{"n_layer": 16, "router_score": "softmax", "balance_bias": true, "init_std_router": 0.0142, "tie_embeddings": "early", "beta1": 0.95, "batch_tokens": [32768, 65536, 131072], "train_tokens": 398900000}
Below are experts of layer 5 (counted from 0) of a mixture-of-experts language model. Rows are named router (the router's row for the expert), down (a neuron's output weights, with its number) and show model dimensions 0-223. Each number is 200 + 20 x the weight over its row's rms, rounded and kept within 0 to 999.
After each expert's rows: a language model's description of what the expert responds to. This comes from a sample of Wikipedia text that the model never trained on.

# expert 43
router,189,229,173,195,222,173,207,204,204,212,173,182,186,210,254,219,199,196,168,241,201,199,187,230,174,177,172,205,203,228,218,219,207,203,169,161,209,191,182,185,171,231,174,190,187,204,230,172,183,185,190,154,210,209,200,175,210,200,190,184,222,200,216,210,222,214,180,179,180,226,223,209,193,177,203,192,151,230,179,187,184,198,178,215,180,152,195,197,201,222,185,233,241,201,184,189,218,173,214,223,215,218,178,219,242,204,186,187,220,203,225,209,180,226,181,227,200,208,215,211,192,226,186,190,193,204,168,182,202,225,202,202,158,203,208,195,185,191,205,191,228,159,211,198,187,202,181,217,158,205,202,238,224,204,171,185,233,174,192,218,169,181,206,201,183,192,159,245,192,228,175,227,165,209,200,213,188,220,212,222,197,178,186,195,221,205,177,195,190,189,209,218,193,185,182,212,178,192,177,206,208,175,213,183,210,204,187,231,227,177,226,191,206,183,216,186,216,205,223,206,183,184,203,228
down0,204,166,187,187,178,218,189,187,196,194,196,195,202,197,225,178,189,206,171,226,211,197,200,230,171,208,171,189,210,194,201,185,205,180,186,210,224,215,164,217,181,215,175,229,196,206,207,194,198,197,198,162,212,214,172,205,211,213,207,175,164,194,198,182,199,220,147,212,230,177,218,222,188,170,200,206,160,227,164,205,175,166,172,194,228,172,218,193,205,226,206,193,253,192,206,195,227,228,198,218,193,209,179,201,166,219,225,220,214,211,177,187,235,191,210,192,195,178,206,188,197,200,214,194,189,216,179,200,205,214,213,221,225,204,216,167,217,210,180,182,179,194,224,213,214,236,200,204,227,201,198,197,189,247,196,248,229,225,157,187,198,198,206,201,189,202,197,191,196,187,192,192,203,133,202,181,193,181,206,228,205,206,220,188,229,209,215,216,215,162,169,192,226,182,216,201,179,206,209,267,191,203,197,203,213,212,223,174,172,163,217,210,195,204,190,228,211,194,167,226,240,206,181,218
down1,201,176,228,219,194,202,206,184,210,211,190,201,200,198,199,169,195,211,230,175,202,176,214,177,195,198,214,207,181,201,164,242,160,240,187,215,221,186,189,195,231,175,205,175,206,166,210,203,197,217,170,221,210,207,224,184,212,171,188,212,201,213,177,221,217,193,213,179,209,194,172,202,188,196,258,251,202,200,212,213,203,167,217,207,213,245,204,194,199,196,196,179,171,216,190,169,196,185,218,128,172,198,207,220,171,207,190,202,197,192,208,190,222,210,200,196,238,189,194,189,225,215,183,197,197,165,223,195,207,187,175,149,203,178,203,213,205,208,190,199,197,223,220,186,207,226,214,147,186,225,187,195,204,211,187,184,196,197,231,223,204,193,176,184,199,221,195,202,220,214,211,184,226,245,195,172,201,258,179,194,170,212,227,200,189,235,234,178,206,189,221,189,201,205,209,172,219,203,212,181,233,186,225,200,175,192,220,196,182,219,226,186,207,216,177,164,165,209,179,195,185,200,229,197
down2,206,200,198,171,192,202,222,213,178,219,188,142,213,187,206,227,204,193,207,202,201,196,212,193,203,175,211,191,159,187,217,191,209,172,183,188,190,210,209,200,188,189,219,207,210,178,195,193,192,176,228,163,199,191,200,235,215,209,202,182,182,182,222,183,200,231,173,194,226,213,204,167,180,191,177,198,216,204,231,215,193,216,190,158,204,216,192,240,224,216,202,183,196,184,184,173,207,200,199,189,190,215,198,175,229,213,200,219,232,179,239,201,213,224,204,202,211,190,190,230,192,199,184,201,198,226,242,170,187,196,190,189,168,205,193,178,205,170,223,207,233,198,222,178,203,212,192,191,187,206,215,188,179,219,180,200,209,147,170,232,178,219,198,235,208,213,216,203,186,173,243,221,206,247,221,195,168,198,169,214,203,190,210,209,204,210,201,198,185,160,199,264,243,196,224,215,211,191,214,191,196,197,174,190,182,204,170,263,215,224,184,202,162,215,163,218,212,214,223,180,192,216,178,167
down3,210,201,222,200,185,188,199,169,182,200,170,181,173,210,211,165,212,179,215,206,230,216,174,202,232,234,212,187,221,212,212,177,194,183,193,235,217,188,183,190,204,190,195,165,225,231,170,192,255,217,216,215,204,208,176,184,199,194,181,224,231,213,188,216,184,234,220,215,196,219,190,234,179,207,203,184,214,215,217,213,167,205,203,224,205,240,221,221,208,163,191,186,177,202,215,181,216,177,191,188,227,220,218,218,193,209,212,183,237,213,203,219,198,197,212,164,141,196,191,187,215,197,204,214,182,172,213,190,189,207,215,198,214,217,212,217,193,177,207,207,223,190,191,202,193,187,214,217,211,189,204,180,192,198,201,179,192,189,223,238,196,202,194,163,181,208,199,194,199,216,188,174,199,171,201,149,245,154,192,224,204,184,176,184,218,204,175,181,177,204,207,209,187,201,209,207,191,176,146,194,241,178,238,204,184,195,205,230,212,216,187,217,162,188,188,187,202,166,231,172,166,219,242,232
Word-final plural or Latin endings such as -es, -ves, -ae, -ines, in taxonomy orders, units like inches, and genus names.

# expert 29
router,174,217,185,186,219,182,202,210,200,224,220,235,231,203,203,229,207,165,206,211,172,182,197,183,166,198,233,206,166,191,170,206,202,214,218,193,179,161,227,191,231,186,194,234,243,170,199,195,177,224,195,173,199,218,180,218,210,213,170,195,229,177,196,228,194,187,205,220,200,170,195,184,204,204,211,235,187,193,184,201,206,208,198,206,176,181,199,187,219,168,222,220,166,191,199,206,213,243,220,210,255,197,162,186,175,206,238,215,224,203,185,196,187,219,189,216,199,188,171,192,224,223,189,200,197,215,189,174,195,232,225,177,216,182,222,198,202,185,227,215,220,212,185,183,196,174,189,194,201,214,191,167,237,201,209,221,223,199,217,182,155,239,175,196,235,168,184,199,205,176,238,208,174,222,159,200,166,200,185,197,227,195,208,223,195,194,179,221,220,178,188,217,219,182,214,217,186,204,196,208,212,184,190,202,194,212,203,231,208,166,191,185,189,242,212,214,183,172,177,194,205,243,183,219
down1,188,188,168,202,189,185,222,237,179,189,218,213,191,210,190,206,237,178,185,212,191,193,208,190,179,215,202,177,209,220,193,199,171,193,181,204,178,200,200,164,179,168,195,193,217,204,182,161,165,199,224,199,158,211,167,197,206,202,184,210,231,188,218,149,180,187,171,198,164,188,221,186,188,223,230,195,219,209,216,189,206,190,175,195,219,202,205,212,209,242,209,211,204,178,192,190,197,219,198,214,194,199,207,208,227,223,178,206,225,204,192,199,204,197,174,218,211,202,208,206,218,228,230,185,228,242,189,245,183,203,222,195,196,172,189,211,198,193,214,171,200,215,195,181,211,172,210,206,218,217,246,205,218,189,202,175,208,164,203,199,228,197,224,193,213,195,233,169,203,175,191,198,263,231,186,211,204,244,226,182,209,215,205,207,210,188,197,176,215,200,175,241,213,185,206,183,176,192,149,195,199,203,234,216,190,195,182,194,174,178,197,211,189,211,134,220,236,229,201,207,191,227,200,155
down2,217,198,224,230,219,227,206,200,218,194,210,204,175,195,221,210,211,217,182,204,220,184,211,203,194,189,195,235,262,182,181,189,184,190,194,225,167,211,194,234,215,207,217,167,172,228,185,169,167,233,193,162,194,180,189,212,225,196,201,219,214,208,206,168,212,210,214,205,171,211,171,202,194,204,206,227,174,226,199,178,224,209,219,197,245,190,174,206,199,223,212,220,196,226,200,192,240,215,213,184,185,183,228,175,230,193,161,177,176,189,179,192,219,190,194,171,201,184,199,223,216,166,242,213,197,215,216,205,138,202,216,210,199,207,199,157,195,202,227,184,216,224,205,247,192,206,195,190,208,197,191,218,172,214,212,194,179,224,210,197,180,181,216,185,196,209,199,179,199,213,194,222,196,155,211,190,204,173,208,189,171,193,190,200,190,205,211,200,163,259,180,193,189,174,219,167,197,200,227,197,189,195,195,220,201,211,202,183,175,186,204,162,228,161,180,184,218,216,207,171,192,192,242,197
down3,220,172,207,187,245,184,191,201,188,210,196,170,207,197,221,223,174,218,258,192,192,197,222,215,171,190,209,206,204,164,181,184,210,192,233,213,217,210,214,220,222,183,192,195,182,192,240,210,217,206,254,213,188,217,205,205,192,186,200,178,189,199,202,225,217,228,211,250,184,199,222,195,179,200,228,184,200,186,185,201,181,196,179,203,178,194,223,215,186,164,201,211,186,188,180,178,193,171,198,199,172,162,200,214,188,166,233,190,199,186,229,201,209,208,208,195,227,279,226,205,201,182,178,204,196,203,199,216,179,199,161,171,225,200,209,218,212,194,185,205,212,213,175,175,199,192,209,223,172,196,183,208,192,195,213,200,176,176,188,206,218,189,196,203,169,201,170,145,197,211,212,170,192,180,229,210,210,203,219,183,181,240,176,230,163,203,239,214,193,188,186,198,217,199,238,199,185,211,221,208,207,184,160,203,158,188,181,201,216,198,175,223,198,209,194,232,162,198,202,225,209,221,223,214
down4,200,213,201,200,205,199,196,208,219,206,177,243,251,126,213,177,187,179,189,183,177,210,174,176,184,214,189,180,191,196,190,217,177,173,180,191,205,234,197,206,229,198,176,210,184,233,183,198,207,202,203,186,171,241,208,202,216,203,207,185,200,189,265,223,207,171,201,229,200,219,210,229,232,214,205,189,179,208,192,177,223,200,175,197,210,207,196,197,196,187,186,198,178,172,239,165,196,200,222,191,215,183,207,185,167,209,200,205,176,205,185,209,204,194,226,189,181,205,199,215,185,197,181,198,255,192,202,184,214,211,210,210,169,181,215,218,192,185,154,193,221,203,199,177,211,159,202,227,167,205,224,197,215,165,186,189,180,200,225,180,208,209,226,213,207,220,214,208,235,209,164,186,216,211,210,225,180,198,163,212,200,184,217,180,205,144,215,217,184,187,198,233,206,178,215,195,194,173,182,240,185,198,200,192,210,222,226,225,240,182,200,183,202,207,201,184,211,230,220,213,171,238,201,215
Noun suffixes and abstract nouns such as -ation, -ance, -ement (involvement, turbulence) and whole words like success, role, effect, support.

# expert 10
router,225,189,180,184,197,191,171,218,196,222,167,216,192,183,199,210,185,174,175,207,187,208,207,223,191,177,149,215,188,160,214,178,202,196,223,182,224,223,214,222,229,196,180,182,197,249,181,215,234,191,174,195,185,211,220,169,211,200,188,188,198,207,179,199,210,203,173,194,215,193,214,198,234,174,192,183,198,199,172,211,186,227,189,230,155,185,212,172,195,188,212,207,233,203,217,197,229,220,222,220,243,179,220,212,191,182,210,196,209,200,201,209,205,187,194,238,193,180,230,190,214,226,221,223,206,195,181,205,164,168,189,209,211,169,206,229,200,197,204,213,217,218,208,234,186,167,221,188,223,186,182,205,191,198,201,235,197,229,198,187,228,216,184,170,187,174,217,218,204,200,216,168,186,184,184,145,208,198,166,179,211,207,193,165,255,226,226,191,200,208,214,212,251,186,188,193,214,182,188,259,177,179,229,210,194,199,209,226,208,194,215,210,171,219,193,189,211,195,186,222,185,216,227,192
down0,222,191,192,189,176,230,186,196,226,206,196,195,176,219,217,200,213,166,225,185,202,200,193,194,165,177,209,222,179,204,234,201,181,215,232,216,211,171,173,222,220,210,198,220,201,226,192,191,213,195,196,148,204,194,182,202,206,223,194,207,207,159,212,177,170,217,173,215,181,209,223,213,218,181,190,216,186,194,192,181,189,191,217,184,233,213,196,205,191,189,205,214,194,170,211,193,179,221,221,190,197,170,205,196,157,195,206,175,182,196,187,199,263,215,191,187,163,182,198,201,193,191,196,188,199,196,180,173,232,195,192,217,206,205,217,212,205,221,244,149,216,207,215,201,210,197,179,251,239,218,192,198,246,219,173,199,197,197,199,177,206,205,241,214,189,200,224,186,199,155,260,181,211,186,197,179,155,195,215,179,144,187,218,185,200,187,204,219,204,221,204,194,189,181,185,213,227,191,218,178,197,179,201,184,179,203,217,210,187,212,202,191,204,236,230,211,173,229,187,197,234,220,243,196
down1,203,202,171,205,253,220,218,197,198,213,198,193,214,217,188,203,200,212,201,221,166,200,182,189,171,221,204,208,194,204,231,169,206,224,192,183,181,199,190,208,184,207,184,209,195,203,183,223,205,248,199,229,165,213,200,204,156,203,183,187,191,241,213,192,211,222,220,194,209,206,202,180,219,186,199,204,205,186,222,199,241,235,166,201,176,226,219,210,174,184,200,199,207,215,187,204,191,199,199,197,203,160,195,214,215,199,203,183,166,222,209,188,181,211,176,224,148,213,178,207,185,214,251,202,210,215,238,235,206,213,210,216,170,212,204,193,208,173,229,211,203,205,185,192,209,197,190,213,176,180,157,175,196,205,219,196,167,191,187,204,208,208,183,223,213,198,241,198,176,189,211,223,183,193,180,145,209,189,217,191,225,222,196,180,186,216,226,215,209,204,225,154,182,172,169,216,225,208,199,189,167,157,210,201,220,224,215,180,205,211,200,203,241,160,209,162,172,233,165,214,224,172,176,187
down2,210,171,218,205,197,158,206,182,228,223,240,202,190,187,241,215,200,183,200,199,220,222,180,211,182,212,201,201,189,205,249,216,195,214,186,197,173,194,195,212,159,192,208,211,203,206,215,190,188,203,191,215,179,181,217,195,206,205,216,235,222,207,173,199,195,206,204,183,205,210,225,183,218,213,193,227,226,171,206,189,179,228,198,217,201,199,202,201,219,218,202,205,232,180,184,199,184,203,191,161,214,231,184,235,201,203,238,200,203,182,194,200,223,189,160,163,178,204,161,191,235,200,234,200,217,223,228,188,202,184,193,170,191,212,192,179,209,199,191,211,212,200,230,220,168,221,174,197,199,180,183,202,196,197,204,176,213,210,178,159,178,172,206,216,200,260,234,153,204,178,239,223,200,216,222,187,186,177,180,174,205,238,202,183,188,188,207,213,165,180,228,194,168,189,194,231,205,197,196,224,167,185,149,210,219,195,237,201,186,186,163,198,221,227,204,166,177,179,188,236,181,210,195,195
down3,223,199,223,205,158,180,205,217,194,185,150,191,246,196,168,193,188,195,152,187,218,204,212,192,197,169,207,222,196,214,214,194,220,209,168,209,197,195,199,205,209,212,188,186,194,197,201,213,182,197,201,233,209,198,186,203,178,216,178,216,191,213,227,173,217,211,216,218,179,215,202,213,179,204,213,204,191,193,176,152,186,200,195,189,198,198,189,207,223,249,209,188,182,184,199,180,176,192,201,149,218,205,179,215,216,182,174,237,209,186,221,228,218,193,190,248,195,229,185,196,195,253,239,145,181,181,203,222,226,216,211,230,180,243,166,175,206,154,181,240,186,180,211,172,190,185,177,189,202,143,204,201,201,208,215,184,207,193,199,199,183,221,176,214,190,235,186,198,192,194,209,180,210,180,201,176,209,190,162,213,224,194,220,225,232,200,217,205,221,215,175,219,191,183,190,181,211,219,200,181,208,224,230,217,208,201,230,208,204,208,227,184,187,204,183,212,238,204,206,190,181,217,201,216
Final head nouns of proper names like Championships, Awards, School, Stadium, Museum, College, plus table pipe separators in results and awards tables.

# expert 13
router,182,190,229,198,188,194,236,194,201,193,170,202,203,206,203,208,208,184,230,171,178,180,193,191,203,222,216,175,204,226,238,190,152,197,185,236,166,181,209,171,192,197,189,204,206,206,213,195,190,222,189,227,217,222,169,169,188,195,202,167,183,178,203,240,195,194,193,224,218,162,175,169,217,214,214,173,184,204,208,201,219,168,210,182,170,209,228,205,209,187,193,199,197,209,176,234,181,242,204,218,219,177,200,175,180,192,235,195,201,197,169,195,169,217,245,210,203,215,196,219,225,219,203,217,186,220,176,205,184,214,200,169,207,175,205,236,186,191,187,204,197,185,253,175,213,216,183,213,230,198,191,185,202,186,211,178,234,197,214,190,177,217,197,199,243,171,199,177,214,189,225,180,197,240,168,205,159,195,206,200,217,228,208,188,203,225,176,232,211,230,227,237,249,205,168,188,183,194,205,181,199,208,176,227,212,220,193,189,216,189,210,201,197,206,186,182,219,179,215,182,160,182,178,227
down1,223,246,214,184,138,193,216,188,179,203,180,174,199,154,156,188,209,178,194,195,179,193,228,216,183,171,208,163,182,196,232,218,195,199,202,154,188,165,215,174,194,207,205,192,208,201,196,204,215,196,204,174,241,229,207,213,203,191,188,200,198,231,200,224,196,191,203,209,240,196,205,192,182,167,186,194,221,224,194,223,187,182,218,225,198,161,191,201,204,227,185,209,201,142,208,222,216,213,199,171,197,198,182,180,208,206,221,194,187,188,213,215,187,212,205,230,187,189,202,199,250,211,179,201,192,187,223,227,232,254,195,211,182,195,191,207,205,234,200,221,208,192,190,174,189,145,192,217,234,173,238,218,182,206,197,193,218,202,181,227,191,216,230,228,206,204,212,209,198,192,192,195,199,204,195,190,206,151,225,205,161,212,193,208,193,183,215,211,196,240,203,179,192,187,198,219,181,209,185,177,191,218,227,176,211,219,185,217,179,184,202,222,224,205,195,210,225,191,228,177,168,207,229,174
down2,182,194,207,209,191,179,232,226,190,211,189,176,213,186,182,159,198,198,208,179,211,180,206,200,264,191,172,177,162,206,218,180,198,229,218,207,203,185,192,215,183,205,179,161,211,220,200,215,184,196,205,220,220,204,227,184,211,196,185,181,173,175,227,222,183,213,189,194,225,165,192,197,208,210,207,219,148,198,201,241,142,199,180,226,180,229,197,188,201,195,231,186,184,235,200,237,212,191,211,186,222,221,193,207,190,230,230,195,216,191,194,195,189,203,227,218,186,189,187,179,243,217,197,232,203,186,208,215,207,229,161,191,191,182,196,217,196,157,198,217,202,182,201,222,215,204,202,204,200,216,216,185,209,205,185,192,227,201,179,200,194,219,215,193,187,167,213,200,203,173,195,209,171,190,185,219,214,236,188,163,174,235,175,176,210,237,191,213,261,173,197,203,225,217,224,229,238,172,185,205,187,173,194,190,201,228,206,209,200,180,203,176,190,179,199,167,211,205,233,176,208,188,178,184
down3,199,226,185,219,206,188,236,200,190,218,192,200,181,196,199,232,222,167,175,225,172,211,212,204,189,145,203,226,203,203,197,148,204,201,205,203,205,195,198,220,180,193,173,174,240,241,223,205,172,204,196,158,149,211,209,211,230,250,188,219,179,191,181,208,188,187,198,179,218,207,178,175,197,218,208,245,191,207,217,199,203,232,174,199,217,211,224,201,185,211,216,219,197,219,208,217,196,196,194,193,188,182,201,190,186,201,178,165,219,219,177,188,162,191,155,208,194,219,202,224,174,187,187,190,203,230,227,205,216,172,192,210,178,214,238,183,188,201,216,184,195,200,206,183,197,174,164,224,207,208,215,206,252,157,220,212,219,215,228,169,197,234,196,182,191,191,197,196,220,218,208,223,204,181,189,190,193,221,196,197,204,224,199,192,208,186,201,248,170,188,160,226,179,188,196,184,198,194,164,210,193,218,225,182,195,214,209,211,208,211,190,192,198,227,168,248,170,185,201,227,215,178,177,212
down4,197,193,186,183,210,209,166,206,211,193,145,169,218,202,231,208,209,210,196,184,177,166,190,186,206,224,209,203,208,229,171,211,220,186,164,205,181,153,196,192,184,194,205,199,189,185,201,189,189,210,204,192,219,187,204,199,234,206,174,216,199,191,183,223,158,164,224,210,232,180,173,191,181,199,228,183,215,196,190,220,221,199,218,203,231,207,193,189,218,218,189,177,180,201,191,227,191,218,225,165,169,190,185,196,242,218,239,185,175,177,191,212,174,202,226,184,251,233,204,220,217,227,197,201,212,224,176,192,211,211,155,181,202,185,207,195,219,211,185,212,174,181,216,197,206,215,186,215,177,221,221,194,167,181,219,189,240,204,181,227,196,224,195,192,242,196,187,182,216,177,195,168,204,199,213,250,200,167,185,207,183,205,208,208,230,208,210,218,203,211,245,235,212,193,225,227,189,206,189,192,222,162,198,196,197,196,236,147,175,178,185,183,187,203,231,221,214,199,203,180,222,204,191,195
Common nouns and verbs after the, a or was, especially part in "part of" and "took part", plus appear, remain, form, period.

# expert 11
router,215,215,202,199,206,179,233,194,180,210,184,173,186,164,173,192,209,195,152,201,189,214,199,178,222,202,208,180,200,199,192,204,226,199,233,214,194,196,177,172,191,224,201,203,179,196,195,205,200,229,206,202,199,177,223,194,213,216,211,190,173,184,195,185,193,183,208,232,205,179,214,188,204,165,202,189,180,172,219,171,179,183,201,221,172,212,171,149,216,186,208,199,206,174,199,188,186,242,216,170,178,173,214,195,176,198,204,225,174,203,186,228,199,192,168,169,188,185,226,204,203,194,188,202,199,227,221,232,196,216,231,210,197,217,191,201,192,208,165,208,211,187,190,189,201,171,238,219,232,191,185,204,199,197,193,231,239,162,232,169,230,200,183,187,209,214,232,179,223,221,197,247,174,202,223,174,234,191,221,173,196,201,181,197,220,224,218,210,235,205,203,167,189,178,185,190,238,209,198,169,175,186,230,236,178,182,201,171,174,202,175,222,164,215,230,219,220,224,170,238,193,196,233,193
down0,203,168,214,186,209,180,187,208,187,190,201,179,186,202,156,188,182,239,189,176,189,197,143,235,206,234,213,178,234,176,194,204,186,205,181,200,182,207,226,200,175,214,198,184,232,213,192,225,201,189,191,187,199,233,227,209,215,199,195,226,201,237,236,185,201,211,191,205,239,232,181,233,211,188,217,211,189,261,206,180,195,194,203,211,227,180,211,196,235,207,210,152,184,219,232,189,191,156,196,211,198,209,216,221,193,197,212,189,240,215,222,194,206,212,178,181,243,193,191,213,189,202,211,216,207,193,181,198,182,189,168,214,202,195,208,214,200,200,235,206,179,196,169,201,183,233,195,184,198,238,166,203,172,171,207,238,221,211,174,202,198,231,206,209,176,177,184,224,204,188,174,185,189,182,187,209,182,201,218,212,186,170,175,215,186,235,205,161,188,203,200,236,159,175,189,203,213,175,192,182,210,207,193,197,213,218,206,193,176,214,217,206,181,190,200,180,249,198,173,158,228,197,204,204
down1,218,207,210,195,221,196,213,210,221,214,200,195,204,200,192,181,206,168,193,207,188,185,196,187,179,179,195,206,264,201,194,205,217,199,214,192,213,191,224,208,228,207,193,173,191,213,166,203,222,186,211,220,196,179,208,172,202,206,209,211,169,215,216,209,181,223,207,181,178,203,199,184,185,194,179,217,182,170,209,221,184,244,231,214,154,185,169,193,245,192,162,164,241,196,219,235,209,184,178,165,180,192,193,202,209,209,180,173,221,201,206,220,194,186,217,194,197,197,221,235,180,213,195,153,205,185,197,173,195,217,224,180,205,207,207,201,164,203,213,206,201,225,166,201,175,169,195,225,236,167,208,196,178,200,217,171,172,247,242,197,229,238,208,215,234,176,198,233,195,220,201,204,201,173,201,188,194,211,192,186,197,209,188,162,184,217,213,183,183,231,194,178,168,203,189,203,178,171,210,192,164,161,203,214,227,210,192,203,180,192,195,201,175,202,219,211,243,217,229,225,223,198,226,229
down2,209,222,182,196,208,215,191,177,196,189,194,186,234,142,170,186,223,189,192,202,155,197,174,231,194,193,199,175,201,222,203,201,206,184,228,178,212,191,243,197,165,180,181,166,167,217,164,209,186,212,191,192,191,208,192,179,239,221,182,220,180,181,201,208,198,211,205,176,193,210,201,158,180,221,198,185,198,181,197,183,179,218,175,203,238,177,225,184,193,233,207,226,227,207,191,191,196,209,213,194,194,216,216,160,200,215,244,216,217,229,174,177,230,216,222,220,211,192,190,207,187,229,207,227,189,184,206,196,195,209,192,227,170,212,182,188,208,184,205,238,223,179,210,222,187,206,190,220,195,253,205,175,209,220,176,185,188,220,180,232,220,195,211,220,215,225,174,159,205,216,209,207,221,187,197,204,199,213,179,240,195,212,263,195,193,209,180,212,211,183,168,184,187,174,210,214,176,184,209,216,194,255,210,216,209,191,194,168,170,187,208,201,206,183,202,165,201,214,209,178,204,230,183,194
down3,202,199,225,227,230,190,192,178,206,195,181,172,203,201,170,237,195,190,217,190,187,194,177,181,216,195,192,202,240,199,229,171,181,180,188,160,207,191,181,202,214,177,203,204,213,195,205,204,193,194,219,187,229,192,185,212,204,175,205,214,242,224,216,216,200,223,196,217,192,199,186,203,203,207,196,225,155,163,194,197,230,241,158,210,146,195,215,197,203,196,211,208,208,207,186,196,187,214,173,176,227,202,189,170,215,184,220,187,211,182,216,215,203,212,200,208,222,214,190,205,183,182,223,207,178,193,225,187,170,221,181,156,220,215,198,179,206,219,197,198,243,213,226,239,238,217,175,205,198,229,257,191,189,197,189,199,181,226,197,199,191,212,202,216,216,174,186,172,183,207,179,219,213,159,197,223,176,199,160,196,185,200,178,208,193,169,219,201,157,176,228,204,239,235,208,208,223,205,244,204,197,223,179,198,206,200,191,171,179,204,170,182,216,207,180,200,176,204,237,227,161,196,179,230
Pipe separators between cells in the middle of Wikipedia table rows, such as rider, athlete, medal and election-result tables.

# expert 33
router,201,196,225,200,224,197,165,168,233,183,218,226,222,177,218,209,204,202,175,207,242,206,211,223,203,191,187,216,235,188,166,185,199,196,169,163,181,182,188,187,193,170,209,177,214,228,191,198,213,192,225,197,224,183,199,223,207,217,216,195,181,232,223,216,193,226,226,180,226,209,189,198,182,203,171,223,168,185,205,158,227,191,181,198,210,202,178,166,214,213,219,221,198,212,183,191,191,176,179,174,198,187,208,223,187,178,188,186,182,182,170,189,203,207,208,197,204,219,203,223,208,189,222,189,191,195,195,223,188,170,204,193,194,228,236,188,217,189,204,224,222,171,216,246,206,210,216,175,168,214,201,192,203,188,200,223,158,217,196,225,190,195,206,195,179,222,221,197,167,171,194,159,177,228,197,200,202,208,194,147,206,153,223,153,184,208,201,209,200,196,210,190,191,202,201,177,209,200,174,206,209,230,263,176,205,172,217,196,224,206,202,177,186,241,186,227,200,196,211,204,163,204,242,163
down0,201,185,213,217,200,177,191,230,155,203,186,182,191,209,195,198,197,136,213,229,195,228,200,155,194,205,242,227,235,192,166,189,252,161,224,204,236,186,183,221,204,204,171,197,220,192,199,224,197,212,183,213,241,195,183,187,196,222,168,188,233,202,185,135,228,232,208,217,185,214,212,188,198,224,205,178,215,202,188,197,196,177,198,209,195,153,179,180,217,173,183,169,181,201,210,185,216,176,195,200,168,199,186,220,199,216,156,208,227,206,199,222,219,180,199,204,241,183,199,229,189,213,205,195,195,183,185,190,188,212,145,209,175,186,201,209,194,211,207,192,184,229,199,212,188,204,196,185,191,197,177,214,175,215,200,212,221,213,195,219,155,202,201,198,205,210,226,201,208,196,235,207,227,182,200,173,196,196,193,190,194,202,225,188,211,221,213,167,199,194,232,189,212,219,224,205,221,164,206,192,214,215,229,197,182,212,173,199,211,243,203,176,217,177,201,216,218,227,232,218,185,190,202,178
down1,201,252,189,198,205,216,207,179,165,202,209,203,211,234,176,185,200,224,200,163,178,189,215,189,194,202,221,191,199,174,186,143,178,179,213,191,234,194,181,174,210,209,202,193,182,205,208,188,185,178,229,235,207,188,222,183,205,224,192,225,201,217,236,209,183,204,225,220,208,210,204,190,218,198,202,232,164,175,208,170,218,225,186,219,217,179,213,166,213,224,260,217,183,181,209,222,178,173,160,209,232,180,195,207,191,178,213,170,215,181,187,194,191,172,181,200,204,159,220,203,187,231,196,186,162,220,193,222,192,177,173,178,213,190,207,193,227,197,223,183,220,194,171,233,220,208,170,180,207,209,205,198,174,243,200,192,196,196,199,233,203,197,191,209,197,200,214,206,214,241,195,219,214,172,232,207,173,170,208,177,187,200,183,179,204,200,205,202,186,198,198,204,202,161,208,196,204,167,226,223,237,195,213,213,177,204,225,198,184,234,207,211,211,233,234,189,200,237,210,193,165,185,172,183
down2,213,210,187,196,223,184,206,198,173,214,187,192,215,234,184,211,207,188,221,173,174,190,228,223,177,209,206,234,206,208,229,120,182,196,206,194,236,169,181,196,192,218,221,213,231,227,207,209,230,201,168,204,215,221,211,210,192,200,223,217,153,150,214,206,201,170,205,202,180,184,217,189,168,176,205,203,212,186,223,199,193,208,228,209,179,231,203,186,198,197,231,201,206,211,211,249,161,207,208,171,199,202,195,223,197,239,206,175,197,225,208,217,207,158,219,207,181,207,204,218,233,219,191,193,210,180,194,178,188,198,184,192,160,180,198,172,185,181,196,196,215,179,255,159,191,211,203,200,219,182,199,198,170,224,211,197,190,210,213,194,235,184,196,163,198,193,172,246,181,201,207,186,172,192,197,205,178,200,204,184,211,203,233,194,179,212,168,209,180,222,214,211,219,230,242,203,188,174,174,200,201,199,184,184,209,184,199,204,221,227,189,208,209,225,214,174,210,184,218,158,212,183,193,202
down3,205,156,189,195,168,183,188,203,232,169,191,204,217,206,195,157,179,206,189,176,192,211,195,149,197,197,195,189,189,238,174,193,189,234,230,205,176,195,196,213,162,204,201,209,200,213,203,181,195,206,241,175,205,190,174,235,225,212,189,163,238,191,209,236,193,231,194,210,199,194,217,192,197,189,214,219,177,221,205,204,206,225,186,214,224,192,192,197,201,160,202,193,191,213,211,223,195,207,201,229,220,174,222,180,176,209,216,209,222,190,203,181,179,221,221,194,194,201,217,175,192,228,203,216,209,196,226,223,192,174,189,224,202,228,199,182,203,186,193,193,153,171,185,217,245,232,198,183,199,205,177,189,178,205,213,217,234,194,224,190,193,193,212,207,219,202,237,147,207,186,199,194,207,196,200,204,183,166,249,189,205,241,153,219,207,206,209,187,216,188,227,203,222,202,204,177,192,205,162,227,215,194,198,183,218,176,189,218,191,192,209,183,204,227,164,241,240,211,161,180,217,201,170,164
Words starting US political and organizational names, such as United (States), Republican, Associ-ated Press, President, County.